Experts of a small language model.
Size: 8 layers, vocabulary 8192, 8.35M parameters.
Experts: 64 experts in each of 7 layers, 32 SwiGLU neurons an expert, a sigmoid router.
Training: a variant of SOAP for the experts, 672M tokens.
Below are experts of layer 2 (counted from 0) of a mixture-of-experts language model. Rows are named router (the router's row for the expert), gate (a neuron's input weights, with its number), up (a neuron's input weights, with its number), down (a neuron's output weights, with its number) and show model dimensions 0-127. Each number is 500 + 50 x the weight over its row's rms, rounded and kept within 0 to 999. Numbers have three digits each.
After each expert's rows: "mostly gets" lists some tokens that are sent to it at least half of the time. This comes from a sample of Wikipedia text that the model never trained on.

# expert 25
router:502472600568481543552577462437587505628491547581482475578492478552474527482388550487493488476580454582533501477596521476435479419496400525419553540554613456398420511522530568467454401520486529546463571544456535523480538502471464472502442451553493517589491504434504504433508462485457498467560461497470550542397524579494544507482506529562526483500575506502493477506425461478501508446601
gate0:571470519560491539542488547461609527525501547441582433525432473533446444472442522548390542445509416489473590488584458463464392406418385539476526585554541488544520551457536569459503481548544548547495451519492515522437516516437396570497449425508548514492516537567555441503460417479504460485486492636508517481519484524419457478486502482525433532508518489518605459525546466534538506486604
up0:458481563421528523528544456450541372566521544628500524475513475512555470471533532577489493579606524575548547468472620480436501469517428538500502562540501503421455540502476551438573472416473461547461526536498491399538592576555424517470437452566511504513488573501433600491577538430469447461482435461548493469535589565486578437551475532528565517445524508468560522488498518462438497502473
down0:596481484499503518455386595595458434488467510411482522400502522597509500523561549600473490539506481571509486495485487549479515477521434439452555406437605470376486518510522553497538567559564445453552479452609485420523503538568502550533591576468479492502480461474480471433484457452486573477508387487543486437433486481466562428532425454457415543507467507500524437458480501495507432493503
mostly gets: "é", "ian", "á", "ia", "í", "án"

# expert 21
router:491561546502443521485492502448607479531418398515417552624431396543414572493470500442567518517535478483534513430591475443559430503505571447519500490642546449424437450566468547532450481562507478571540603522528482352495443474453556511487521497527510480477496482496468473527532548517488470494559478478541494473416449519486553511519499531455451480469525502462431566435458463481471565473606
gate0:453416435444496493502533539405595448539465375472417562551439536456513557513433501537500481523543447378435432461481466453545517482543520508453496470513443432413464446502483565575510448547483433514527489565588510454482426413448532480501460493524525466474490481527439384531505517516536453473520438495447512522517473394499448497488554564453488548480472493452426556495523437487523684478532
up0:562565466460447534466485463536524501479510466525569505576490572510520553419394351518455540407598497483516419455486474481537450538487511493504572548502570459517481506467535483528501521530372433463533465510470557520496606432522595385471476518443559485498525510558452489458512473531568556443509536431503498599423444520558454595530533481578528380481443455522497565465413487491518480488486
down0:525466560541535619557530516563574531480490453488505564569377527430490494391431502603463538480491441491519450455561476557498480609477505520431456437437531476452416463521493508547491539485438466490463481503520556521580570521499550498461420577495545547439477488419530488562469483534528578610457539525434483448524519472473587563506535473490604565543521429537441533428519536571513574518431
mostly gets: " Co", " Ha", " James", " Hu", " Bo", " Michael"

# expert 41
router:524449570539488477458441456408560551529430526457508461593539556481465497566445548519611460474514389513418466516630488456457513553527533476444438466499503527487509442449504545538474493548374502486516564459491492429405499501415470510517499440568548495503497450539432486473567469460494457466583527440473479560546585526441565574464427522477584409585507506506490553388483468516494519500589
gate0:515436601555541510528383431424535528538516605353592497577497497505519565472420479443569464452470506526444412533518532537557509456516467467518541387467395475504441492582422566505480489527478524530532540490483464479516501411466558499567482448594499506473469503434363523536441511571533407470485539542584488527498464563464490482459529524497500500536456520440565480492476551519592488481488
up0:487450421390500472535530529496491464516460535528472453512432496519534483625508561486424575572438523544482447475525516464406487608564468557563512411432522434472435477531431551441503422486463370557421465555519509460515536500524514369423535538465457460588481460455494462552470480509581499488486515523506562480563578479450490529540573540554590508495556465460490448582569490432482508444483
down0:520488466522521353423620589572478481537486490557545385519541544466497512469504542590481451502491511556510471563542479443496512526486560548495552441547484462449528387627518513542548486460565412394522486536543515491475424533465508503450565485569487409453557472462537500514544530403504435492435522412483569477524481572532512540522415439590536541508458535449534570479468512469503509477583
mostly gets: " film", "{", " co", " career", " work", " life"

# expert 14
router:573473552488434482452455556475484592588461543514432578577463471519385586597457484430539504626487461518470546488500554473477473433542543485509608512487505515527519391582547567504537407535544540484553554504602510468416437518535522522470481502570454509506454462556564472512569447571521479495569404523486486532482530576449480509506558494456410521587465547445495546426434489518531520480486
gate0:450561560496501420513464528497441499539398488530475520542382483469433613556547452421476561572505481529508494489519502473435414492532476425563588480464472530586529464594508586508484460467535511449543492534628465502550477569530607420462530533529397539472537464508561481488485506539488550506616440482520440582511497508457493524536512488491471548495450489430526542393484550532586567590512
up0:521493475474492558361491579540519466509508515534515478532515463514471572469503485453525543573468540478504452469448449448571520540533454536567568513446532437554443552501507594463523611464468529542506519560493534608450318496508526540549515483527545534512476534493524421499478459483626544568621499489506532502616500521590435427446478492467349500531490527496474496508476430494471549544495
down0:565463453517454481517474532440472575497522569575561474433505540527464439572521504342485563464471545477469416531535511482519490494574465473503514558485519517463521446549512559514474487515463448358523509479481471484558489425519472448517461539555502557519476513496436507493526439616438472439471447520455571495522542547466488542510557503480465454502484538513492533449507487558539512443226
mostly gets: " a", " the", " The", " an", " his", " \""

# expert 35
router:525420574433453601562499455468589541545409485523541535631480440497525552493490551514489615567512526508545575459467486486585498524560446477488647446609546493519468497579522565500485482500461547493481454474528475484435489495481520476512515460528506419538405422513518448455517493490482476435615504484422465540454485550554608523455458511534408476483584483542479478484400515465528516459573
gate0:442526475428483661505514457552595587545483370450506522497588548511618553482443461529554511569393517522560481508490549401523443440499475412481451499545504545542511455543570561544559495534568445551450501549551460474508483602519511448458530513576559461454545473513422449476542518492539536486566532584541464487581546500492512477479483523518513515444471400443509537453427546502482494505564
up0:444519507415511488460447485491471492552523486387433539509537566477519507515520507422450461570527529509413533498559578500465441433524628514514484485505468513435493542456448373547505476518466495582513484528470523436607463500485499499511482432413431519495535499402535433468525524536612478545507468515388473452485482579417544417503506455480570547381396512499536600523419473443521540505464
down0:570551533490429527443574506531454431455475525437489519403475556533540425548436578573503566616504487526498528526502486448421532480465446566534619529488492509440514583447463527501604494494459531579555421459506505489577438517514470526527517397514441506438435479479533428502529457466449512593529547413439425472390458467542527486578532488517487466427442542472443509491381455479536520484547
mostly gets: "k", "l", "n", "r", "m", "b"

# expert 7
router:509432569528479564512563400561484535585463445506534507541483538535476541605530545465494535558478460458451481477503579420522428447470442529529586412550508501438448473526541619572533499684520528434515452510524470493485475446391474553539472476473534475457480390442519541480466447489495430469502526491451480523507556545420549531501511579514483389605533448468481510454540459518473526441532
gate0:518534549544522534444534433485501474592548442466482516567546480472460536450461548552437434567510460479457438428496482487471520458453567416437511566555535556525462460484527642526570499490523475482412444399555519582437520478534540525457546471504548512451500419606483491483592349480514494575521448465541538414461520553465486534524536498608411466508462482471462584526427546520517427466523
up0:517389528438472415481508481572423476462531394506481445482512452448429552560469583541553499530509496450456543522593487453570516475552404512485506518580584471569450559547455333502468531524493585465556581451607526468529526490461467516512622475418490570516465462447477518473557465444498504510481510456501508488551596479447525415429508481396557530515501477470508545507528527460448547482520
down0:451451379473478456522478565388487538499423472460451540521528532502563525510416500442453476362532510442455533493521523558558508516452456416485501489530495442586471564428420496533433469482519493539492545454575454499460531542527573577510492474558465523476419588510475504437576483482455553521608532587517502558503604478478455517475567441568490514507469485427537531529526562528502657474427
mostly gets: ":", " and", " or", " &", " including", " but"

# expert 27
router:532479546443463547512455423466558526494465512411543537566488454551553581473519495491565501498583533555464537523449534430470470495572503449609492505551562544528401464483473673516529494514468525454469518528456463526419488547504507491523571469479491467485490512522558482500524440514558505510705463441486505569521519516431641565550501532565471437531539396530559524504456509506536504456572
gate26:527581541479538505525462451540499570436429466476501492510483585528476498507445504512508568501647446474522566502394553402443583413572540426593527513493515505518487525523532544510508475522441519582508486592453586596467495510508444529551561471406481471447487452542443460505491430493491523479573456457513557521533560516479619537495502533490560370606507546478524478483578447532602473517517
up26:474577573472456531413496581492526530531588528459468548382428415473501508496521542435501590547485442458489484485445492488538440488436506491463521596513434504552423520539464566422473593488492518556565438534507493508511573516484583517485575454495461459629515387582555478426503492416520501487458477486462518537497542501442493409462549540600459469459496446440459537636467489512449530465479
down26:495465458591458483543499536582475496462436486414492488485444504500482468422478595508549469472459531477497467606484459504513477487618553458469480504396461486562422525449443453448516459540527544415556469516416540522536605549506367519502509474487515521466547443416523404541417484586509538468499411550528506493520576479392574472530493565502594447500541515515527445495498534482527401506390
mostly gets: "%", " years", " States", "ers", " them", " people"

# expert 46
router:561458470444496488534487422469607522569468508532439456480494523581453509566515517496524520542518442591521489541521536443469469561483468521509595526430538546477465478516439553606418462664467540518572546472555549551533414441420481456519523450485486512465421440465543467448465458551533431508534503611479528645496510633483537543489512497521489429561519456448407471496474462487504529509545
gate0:530482505583474512469551548513590598440495652480526494507402435471397476433435496540471504536503444497525508559608502467478467524523515490532489514376441513495566453512490617556437497562443485663415432480527506527509481486528494413543524499538539529429486461500550475567460572487540450466485435588520509526415480541489565447523524461558518452523511525464416452552469514520490470434520
up0:515519595407500512451549474522508382458383431544453435575515498468453427473550541501510575453552523554392498498564503545535584488525492462539501425537506450433508448454489475464534498565475483547536456460505479498469559491487498556515554559474484505411504443517528492527542545473533494516606594524531545436480526428472521469555455432598397427478543554438431616504402499445451484559452
down0:480470591523503506534554526446434551589465435477487603516462512507524513549521429530552497462521507523613560546471594505566423530549554448485542583537431507525467609568599507460409514433589463473561533556485439539543470557414556463546462517480487498471451503537471537446483475508509525599527477463509556525412519469546571492429512599512497412544515502551556524472484498620442439568481
mostly gets: "\n\n", "\n", "\n ", " Al", " El", " There"

# expert 8
router:456511498539491485404523530500525584547462434528439536572505491548418525592480530430479518504487493507532462475474581485468428458506434509496542473540524613453581417517535537597565488465479548508437559536569479454420426456486423462480441404470465411484506502514526446507599466490519406411597436524508517521482573626491484503557546477511446481586565472452492565479519542592547553480543
gate0:438545565485531432507500486380492589436468553532530582494505434563506441545381531486484506458526427585532578535588482465488510437535453411501562489521508532483494436527504527630571402551496501473509495491488482455514473511483424557399498553554520492491506487587561482584537500487510513433461543480591560353568480512473500454543457501603441515478531468476504478559432480494574513427484
up0:501469452494488453518499499575578495407558409416528504446451558529487447467413489481483545411524533571488530527489483408560458561511514501461460515585496567482556440432477525536459576492438482432553487549539559454458539515611535529392471483418500411423526554464478497460448548525452416463465476469576421485438402494474507536526436559611579466470525566470484535537484442604501524499506
down0:509528537523538386539518563480448462452582536434522530555486519553462581533422557453487544548509442513587531454509563442523511488449561437481563553462453513530534443631548472592475470485366543440551561557397538525521465474567507459496507486524521581451438540461549528561410508499559526418488514427522480545454604514578462486547530505537506406455538521510512541517526408502506449526581
mostly gets: " a", " is", " was", " an", " are", " also"

# expert 47
router:466481543463477526516551533498614483623434507535459601526475418533449480530444537527487509541573458445519572473640471399531481498490513536419539554561541487425445453566489474458517439551451548598477557535494527458462460452513442457525492483551480491585501454466449508449552493527468451463539563452421551571390414493429559476496506494506515498511550415491476439520399499576515472463592
gate0:495516454436481517496557510550563474479437511481499519476562494522488459519437522520488450521598387467469579491561505389521461553459558514432578455494469618505457484510519502613527472559432490570549509438558581440489546508463495520568553492625451618512485567398494459546494411476436449521557374554480438415442486505541494523494448567485464511498482495495508493498482390464531549518556
up0:508583476470503549434423517534415524426596494528473535490475536527493470528531518472499607538432528568504463553450543430495524483500472386556512567514520521506373535390491559565477579440473526515508515488463503484496466617580490482457559520515551455578483462619554516466603557576601565541534379554517487501501448471502386585525496470484523502520432504487481499462491501507492579521473
down0:520477472496396520516618522396575519527498480573482534470364556444469560479539544559489478436508481553446498426431576457431558523418508450590472506523505535466461476518496475478523475540480473516558579511413522432528580594485396515455516469510498528563544583515463503459535544581513419496405493569431505413560538534520505449491531509487531485502564463512467500494367484553566538490580
mostly gets: " French", " Paul", " Martin", "ac", " Car", "cc"

# expert 19
router:487478468533453468448531413447577611572479499487535499552505474614399568511499569501477529523526489466520516490502529463447485523415495566555528525541523508524440468585506517574423520668525558527588443527534502534523432444393449555501470469535513465534483372427565446491522473542526481430483493524418507506471502598460547591527483517475461437552543477411418461459491445448500518493550
gate0:525394503516554501474495504539543509460568438500503621608461454483451557550532452469526510517616463521502548463464533538542548510469523509444497488579484575496525444625486532522447495552537483492570432448504523489485479361521472525526407528499508495461466543453506387506537554604563507484486496397583560606462468431514503529426461514458431453540559511417418552439467466540532503465556
up0:531452504414579534507403398411438359512430538489562467435440568533508568476531445542467382565530489474446490504472522544553572525535508505449541564514514421543566557478439495558502473491402545475498540467518558554525457435474398559532607500517564461470423493480459485539443514502493448609503430539530501498572510486433490479526451521543550530556482450487448570561482535518582522523473
down0:535510475548563504504463522427559471461437495416560597542443528500497480523496574537486552585424513486351503450521517452482551446530555572554518490537498547468486426541435502471461505509517494528537439525483515531431546406485470550498481486519620463493427586516478353506522429457522578522454530523561470559457588497491492492504466466559466391497488500528412605436491464595517465475597
mostly gets: ".", "\n\n", " .", " Michael", "!", "?"

# expert 5
router:570410631453404559482532413510567593519491513536538558596501433519483564502477536550520513525553520501557565466498526453468504501460400469439566464552473476438431459592505554527506476490423562470463471534502488549456492438503453490545484415586482431530450440492501507458504565455478492471570507537462555438483467610563597507440522540543396493435551446518491492479422548445479475471599
gate0:551455493437570536510515422494531613457575489511464476464481536586482492496447537510566506494518476484468574543417590517438489498417449456599519411555457537487508421534494442507508470562507456448536458517484521383468468446570542493517603400561463472507528452441517573445446479525595559562581436524434425524578522529523611497482489525510447531541498410551549482505480545488484606496558
up0:494491581496478583490493497563606537552484473492473394541442510526451513441484536537553514535473535407562586477530458533468526488549414508538450536574580533527503569522516500496475574475503527596448475525593402578584567486574513442482567536584469510516416508440581417519480496523495456452568427507528567413548519513472567461547550565582525517455577485585580463553471530472535468469463
down0:488545443480432473429514507535506511562455413455551455506454458522580541417524556576485461440562480545499413524541426528457549445508558533425410606428442588607444444462474535448527515528437508398416501551538521496466451484470541473525496484530493523548469450501488548510486457519496448477593375492541488568527423491504495587508561474386498576460504459510520468501472456425394431484503
mostly gets: "a", "u", "o", "us", "or", "in"

# expert 9
router:504487577430491543487464444479545560611441460584536469628490466516498519573459523553441454531479544531539493423546551416419491446534454514498509553564491571446481533493436508500536387528485532541468525485533529584474465534473491495464425401581536481466511463532566538445531437515448512513589432524424525524393448520480539533470505665488483520519487453483414550494435459555550489455585
gate0:478492452526465498520468507479492452465488460554381471454555514551522528533511528465496498615497452416489437447467522535462451404506604486507495433555511502606548426391549482557568413560510456573539586411473451601489413450486467494510532438481550441549415518498527453499463481529578529524580441491436540548466462389455558499524504511404522516487496446480470492419565528481556436437533
up0:507450578553532401564551531466411485523535459545545508581555457483484475515505444422536518512492594511589514525554444477452407427535533424415505548440561577521455491422533504514469419456510480537552581567444481499536441430502420480485465535457497442494528448606526498512495527491524528436588560556447589546518427513522525519488508493579506464474345459449430589494512469543430490519488
down0:464498471558500592417495476592466372405513455518452537539477571450441529496496514542555509388553492522406510606510451515476552427467522497464601481493511403493484509503485453562452627491530551452506462421453508520468564504483536438553503560479496460447492504441532481479575511518593538532583467537553525545409453490478476397542516580489509386458486478518501419547478514474481530554421
mostly gets: "e", "ion", "ie", "ive", "o", "ial"

# expert 38
router:451470548535489420547504494463518452557497511544458525481566478601540462577479495528512540578533484524415534569554529441439506433461440556522585475561528577474485393510448476504494435599480529506583599537539428517504502458470529399540475505480456498569479482520459468413483486560464533556577439573506543537503540570382586538524503555420562480526519407570561512485450488565491493497619
gate0:432454520470367439545491488471580471510591535540510533495422488479440472531452538529570490429534489489537512599484474473376421429463475513585486503579527457488489433501461456421480407538478491484509562536558401524477447439519472422525494526506570596507584523471542467511551526489468427584507503485508419547543577559468547428437516560451536438454484463547468523491534604534503504450608
up0:546544406586391461461490444524485478548465551493443574586524559530556534515391574513470500459549483495428474664450509481485502492448527499572549484595459471508441494542437460468602409481448502526502488489443605497552522545530493474566463496548574479456501561538491484528591471492463434481599517553524447483504555482551491498529422485610464533482547531411438503510518470462585446530488
down0:591520454542461411451573498501469474554545452579458501511512426461458571510487510484442419543541455465424461573533504533449534476526534502528531518569524563487498488560491388481449452550480467406445515499496469452562417404484474431468521497589576555470496514592566422607563473410559388563573489510475457442507525513470459489554476470483538460506509449516556424523458441526521516453627
mostly gets: " United", " University", " National", " John", " La", " South"

# expert 0
router:536416548554515504497548456464495463555471382604496478549526530521512514511477547543513506617510427453467539462572496466490502458407429571554506441581480494432439380525476528535461532615448591416514484505523426507500469467427541520519499489522524447500496423499541531446457487537537496540549451520410504482444629587446557471521518541481555436543465439488468518392451459431556478438548
gate0:586493436480522528498519439430512484559525504575497480453579582568484513469516611524463550589627437530424496529543563547441466567462468499549401503536498550478547500445510508464515520469485588410554501549523420447561522499530509433591551448483515462444448464625582544538489410478522449454553536585412490569476580574423522467507555462503559477540516493559452520513520535540519480534514
up0:508516563459527508546580467547512398341517506509497519435465555465523412553538505518545472466494459484473558458485503575421552459539510381530474386487556398387462416482489640498522480514546500528506513495453502553492570439472535475521426445465624503523462423463537474469439512429511506473491501523583506527429535435529490453512446495533474428414473514513555505460506569504586503538460
down0:373577550470585583583473478435534554568537514448540548536529506426550518525556473417518574463519525505514550472497497447527517526473542632485539548578426410485522518399498512476425522413437463586477461445493474457422495556499443524473502552485529430545504569490562541550456551500567540462578511527554500586529422446538514458544405465554503494563534458490470409428554510527489522475545
mostly gets: " United", " National", " States", " State", " Canada", " North"

# expert 18
router:515474474403465514411445517502520526531496499545458559603437534533389509570461506497585523543561434521468488458492540524471531466475396417466575492560548503547574449538560594537570507518446556489457511560495515549337460388431452508535470375459502532456545495546507420534531463515508488510568480480463523512467588560420492537518560501495401519560528486466476553501522505545560471506576
gate0:480554434506343415504530520565457487510472448548561571458484576505418472550507599451530501605476476536524518591462550505388492458469443499576528464484469489436557409577446560513534512518379479551554549488472521580511454412462407519522438497424544465468431504455432416508540545484439458538592537535578480553496504482534502468507486493492486550569535446457516528474467471481542438470533
up0:502522539586497598543512372463488486535445454467598456498535514478569489470462465476566508478617498433487458427483438542469474463439535502472426430408485518457490551428473522509561440472454490497511511503475450505527512543456482449586464563520497544459490480374443496449455478571518495386547496593478572583475375393480496452453523542500523479420467514574504576517535419548542541526462
down0:530466537557474477580531526474495449567428551505433419515510462558451486523461503511524585511476463489585452430552563495516551478564475456483510472563473526437448566445527586508388523523461516506414678542477487473457458498609473483544549513530537443464396525525453545535509490499470534466560550560429522577423506555530518545511504520477430375499534572557448562484394520528510560511557
mostly gets: " one", " all", " their", " only", " more", " him"

# expert 22
router:547422525443491537455459509493511555498511487443450462580460508486523514449424489372585574504594429505512540518552456474442421451500551471480486510511521517494461439467556553521569496538497536524477485536599467486409518492477588511516532453499536539442405461473511410463457559515554451526656403523519533493489513543413530559584583603477466432490533473425463531440512560496586527483586
gate0:549522469530463506434451463454470487406518517483516466467484425503517553483464470397585554531553473456491553443496515533479532509475461436561455577612579471466548562478610501515487571571479488445419497478480567562386532408475567481543531472529491520470436457503511451499515556587622461515541511401441466502401577497437562545454608493523473457385461468515457474514540465518498496527561
up0:541540468478458520486593500529505464568447564494559473418572535420514582520497483516513508508383495592544340424475505525468566493553495483451481489389509482508474490436518429515496471476471479493382528455576600442437586444408438401494557466535437511530554515516497464516522503426451509457567592533460502490505484498466512598449425491575461541483537533549462447539525538541465424511510
down0:502459551565530431485547505513384597494478513577425516455566447503467499514517562454417482445535461450487439557525429393491568470568427536529490460448545505494559516460516435453472478413501427583547443492485424401546474549465505462425449556500501465473427461502424481457570519495481547550405405498436484545547533569478476425502440486475479458608516500498410506439533511559449574504440
mostly gets: " it", "%", " them", " work", " there", " state"

# expert 57
router:459472568555514442498595406499500563567492542529460509511545407629517506533436489493533507561469517461521500506504500492479384442457481557499529529528612550510474469535518478558409425597447560472498561514493473476490476536486457506589483505478463497496340469465477552459431504501481484524589391503491583519488462579480539486528509469494539486608525401476523559400427510554485487504611
gate0:521514515523452397466541412557539556580411519490435531501523578508441579505518560380569498502524535432432481474422566498404484419524612537519554561471525510490499446470493491569408475579470521571507451490485487450538546493527430519513439486575544500461464517477428447479537514566540555513501420565428531543454508458497558541499493424451474431505446445367456507435518433501527583522550
up0:460496538557551528518501475535519439481485400460476523494503515435498427533519446528482526535530497498554522463408488573619379480446500419545521483574521487423418469561462499530484519516567451662527474537528431426572504680576435499556506495544512462411585551500434513511490538441535522546509460464519545525433519504486470501460477531507463479481560577484428518389534485492505418499492
down0:475557418494501474537439558440471398470503498386515488518492490425449464490531542468521522485551550551447443582490445475567508538453492476497441572543502486449449571487502441481474572603515468555482460423445466503582570551558513500499535458534486493584537510515536443410590522496546656543582501528563475484453387475467472467498396559487457479525503533541449478592508420479470573532415
mostly gets: "K", " National", "D", " League", "R", " Team"

# expert 59
router:543462531508475499487534467505477564516403398546589476564522490502464579531498574479548524591526484471399464436581561402495504498500529501510498477518547533494497397485465545578448493559458536436556457438553551450405525463405455532519545499489531486452486413510502515441478448495523415427474527493428484500531532577458522604550460505426456436559521513488449551335520436468504577436542
gate0:425456510549470485516413448531510607491503556503516503459460584500497576538585457509490519437545452388480514550508516490406443465527451512521454593486505516536573485611511445540477483494568486370561552466458524424509611416498569443419433495564535501507472417621515457468538472456439472512454528504423456494443525473506593510511517486445478494479437426461452490504452464571454564452556
up0:547449536535474382458538408485522536504558518421464567422442530430408436546536428413530457406555465465600546567513510519439548568489518487447446535542508455441491431532526503523575498471534572527409496439401501557514476555526502492509487496553422484634458400558511506466507518535462485477578521575494475484404421551434545520495483574566450492487500452549555432515521485460507486524490
down0:468506497533449511495589488526500506485508635526441539447605437474489492549513495469597534506539464446593459501572503433458502472568497467509550568461490502441430459503475542403467495401492526439452488507450482526448602535455529476447520474474421537611518438489602482412620512519542457578455501492527455495546576500546530504444542567557483487449443498385481504498572614493464488436463
mostly gets: "See", "\n\n", " Coordinates", " •", " Preceded", " Genus"

# expert 6
router:502451558577476439407499437414462526503379461526556524612531470516533520486445554547570511501503490516380483463555509458512496509494520497501460508474581508508494442448529467631482485543419475420541467440467489441382528528491486572515522473536493469454441408527457481445563482508519407452551474513465505465520505552488583602538446477456466494519555480551496521363477513591493517402595
gate0:482544427601430343488499512491484570507456518437443448538502412481463515512501490430498458438473465488470526509526498461467317546468501468489483463533568517563494515421533435558514474497475511530597513399580518482490466511531496541512535451507521529436488489489353458481532518556492396473609489420526526488558538562506520546547480527526467560586441572491526520428496496549547551531591
up0:399461467498554527538464539477594552431441463469611438527452508535451439469461511465456412439456495519452461476559418590526511532528548616465479520486443469576443542509552530423505476505361517541445444534522580574459482549534452444473465500483483462458484555431581448467455494569580439415500483547456523476518500566606469519519523480484499531489582509542505414440458431556512429468481
down0:526526517562496508525538568418436535452431496519464501528462557417338442542509569471412505445500481434582332526465488441442537511508464587525437418533480487474535531533565541421478497467443405484565506551539543500569401532541529456472506432472483548497502494515438519451551547517449527486466492453508523623622541521526490473510492528451408497491466489609538478518505511541518466464492
mostly gets: " played", " Total", " work", " ft", " place", " High"

# expert 49
router:442502577498574534463421501511629519540432527497526606505511451459505540605502531516512489503476536419484511542496527392523585458529543488479528429539497483492440464513399530495469469527514578489503387565501479484466478460489454534560462446505475488521463462526428432493511455566606466486568487522429532500483378559435604500465518541556418444623532478534485492535430505586489497526617
gate0:495591529521578577452461524521516481478500451453433549397575503465507523542513422537574560457499498396553447522494516447526588418579560456407542431456523533451514469454478583511502449539507553510577444558447443507506533516600630519514481467466554485462460404473453479493527456525516412565558572496516461556538417510488542530539561486564485475494560475517526560483412453559428561508577
up0:478430553478513525556476490513530398565516558459422479434521535528511379495544482475556553504555437509465448521514504495517507454531490544537437525441487478477471528550431494453574414446617428506585534514584501475431407452400473428422585493526569480558483569436501416468578509392473525538524413551536562550528533524451422478549547462520539463515489494552443491483479579541466603470502
down0:582443458549548462436584520539451509495394489519426580488535496492428437551437549523433477531484586480398573547504396482431555516497500467418548444480517634530453504496528518441515511511492418507531556547458578521460534453446645474501427493494515540500488483390494434422539527589500527464553498439502464527487522547459419537511466481550571493449454528534545533524530464513537425531585
mostly gets: "h", "ake", "ck", "ki", "ock", "ance"

# expert 28
router:530525518505491502368480381484563579483478536546538552573501451590534597604506613483520530553527453458451505491566509416451514480564461527470528448530564507429472463540462580523550451650476522507449493463549492500466449524484435536505521442492439453518529422573470537373470501540547480418498523574491489514509544569435524566551571500460438485553548418470471501470442466497519480425504
gate0:494473480514538482523527452454514487502581534467500470538486468499526548380491531513515524510539577470509503497525583595473438429505410540506437515543576476515477520516383490539464516573369602575477585542468494594502404481485395496433493503503466566552497519451435456505487444463492474540494461590449502491579537470431389441451539465565474490550592517546538485489357501534543431465496
up0:466404471528455623504517492495566461398484446526520563533563428458496549497502496585523514495522591510478525586466540448480350523493536478520540538406433457441475506494477552505563444455511574496553433504531478488568557443568572523513490568492442572464564507569492491591550471534408509502473577439534502465596437466467569501521571457459469470501492492514483586460592482457519593427511
down0:434573427457477436495582495425547519528491497418498593550499518529561468461455399460526460495506454458466515349514497555472427466356474561483502476495410570539473531424482518496476617550524486486513578594484581574534449540495510446427458464419467452516496474476472482461564485435536580474563548530477537437554450515529484516396549510495568435554505480513503428516562447456511476503515
mostly gets: "|", " [", "=", " |", " JPN", ";"

# expert 53
router:508511528450463533398525411486597536550472513521498506580553495620491555578512584428575611532519467482522521521564533479501570479568412516511577478494537520441459513521513532501506429688467489553546495530560514521530447479447469536553531396496483428508480409504467505408473442498570475450497499589515466567503491593473527531537557512500459478556517416426497526486420453528561489476503
gate0:556400509463505527449493500517460576423484473436475506585429413538526561546449580485413449541415568501466462525422527472485502540513455503459575488432501440412529471595479601451635504560373516558391517486469542565510499430479503504492510524515464527512517501562485493452445489519584497443501484521601546576530563491484459519570534542508527484500534517424378544539476478465545505462441
up0:465490467377458454572447508504498418473482489531455449521562503529517532506560486454569614534450599523472439514503496519454615568488593501517591481509460469526503524454481494513455520531646506551462554516531489483545545411483519479445460482518540414471552527474464509424517539549486494470510506477495530446528425502503498431563486587496527466461422529454394569522389416536530347564512
down0:518550530530548534480425419514476539531466518451520517513427493502498452468436557532563566485552448569540494590564469571532409480567500349468396536510400537468432493491530529471546584533454519594499452510455492531518520520546493548521483337406475508502533538534503584585497451465501455496500474524450454582538489456524519508611478463419487564502500510525583437525503544486463603538445
mostly gets: " AUS", " *", " ;", " JPN", " pal", " BRA"

# expert 60
router:568498537525470519365495420490513535470424505463550594588497496498490591552518614561530522607529445442413518424549511356448527472540543528503470521488501554495539405532540600542520504557446487481464550496572448472444434514544476515560514434440454488511415467597510450442497500537541555433527508472490529491540551578410598566554474473456457470554506487530493535462464493503497492444538
gate0:494511505518442491477492627410535514529527474526523480492571450472359575578574498483463560577524516456404486465510428440484459533437533520471496450506459507591549585511606540525490526510517636520488515496497527481438479453476403562490496515441490506503544532507570425434484445462615537499531481512512464452459542518427530520523401465521481406507432426481409521441458473503508611451549
up0:486461496462528513465451553465455518511515493430590560581518523515552534493485602500527551462450449561602500488411437576451460525536521482445529620492372438565423562487534504499440528501542558493549545636490433502557488393594540569509547551481513487544487504405495419573527434592498507528523545508444525504529522462421580504507481574456484511469508495501567416521470498505438534435532
down0:485514570494411526494481492531552423426606460529545532526437544499519578461528489575567557461465513489654556568512466553591475586508480479553531481481517484467494465474535534500417553559488504427454475543495527517348485484476540464544461478485571505540490486466520508513485402573442440509452382518484503511543478512497427548467552522498502575622533492460481468501589372538488537493404
mostly gets: "The", " film", " album", " book", "On", " Nominated"

# expert 20
router:447413599554508520489585408490535470557491527466507476446433456611450498602496511535529546559485505551539497458533538561426472482508446497511548416552598530463442466549431555517436375558523543468548614525620464513404479519487514528560527535458438554524441403436515484495530543430453453514577516478484564570473505526489517500555523522489535506542471477430515525466475529547594468433563
gate0:502411597517472529526497523551478520476484573530513466516493491517443504518514551420463526625520498474457513489593439507499468583483455480491502385451584523532469467610523544410390520517558517505422586527512490439470503532477533555606565474529520438528438415482434523537474415473512418474596561558512463624516533476407524506473530540420478478524388501485400511499473459490538472535519
up0:501483475504431553543530413496514436478610539582569523513512607405425567453496487522517515571420469504471453451515531487423564532546511542539520446504544466516514475510434479504552524465581533441544498436464427539535444481415493441481591494526477479502366480581391524537530446476468504495536458534456469497492493504593527598407463548493471588543389566524490615479518484522448502563525
down0:436532607453469516603524557453559535584450527452593415529514459416570561555444590457631525503481511561412501518543574412505500537451477517527455531468539555477456541415414544497525504456509549489537582519495521603493471506438491577541532494475599441457536557541502573529406466457583556501511466537511470528463449621508468517522493506503469482468532553452483502530456437492510422508500
mostly gets: " by", " before", " after", " until", " since", " from"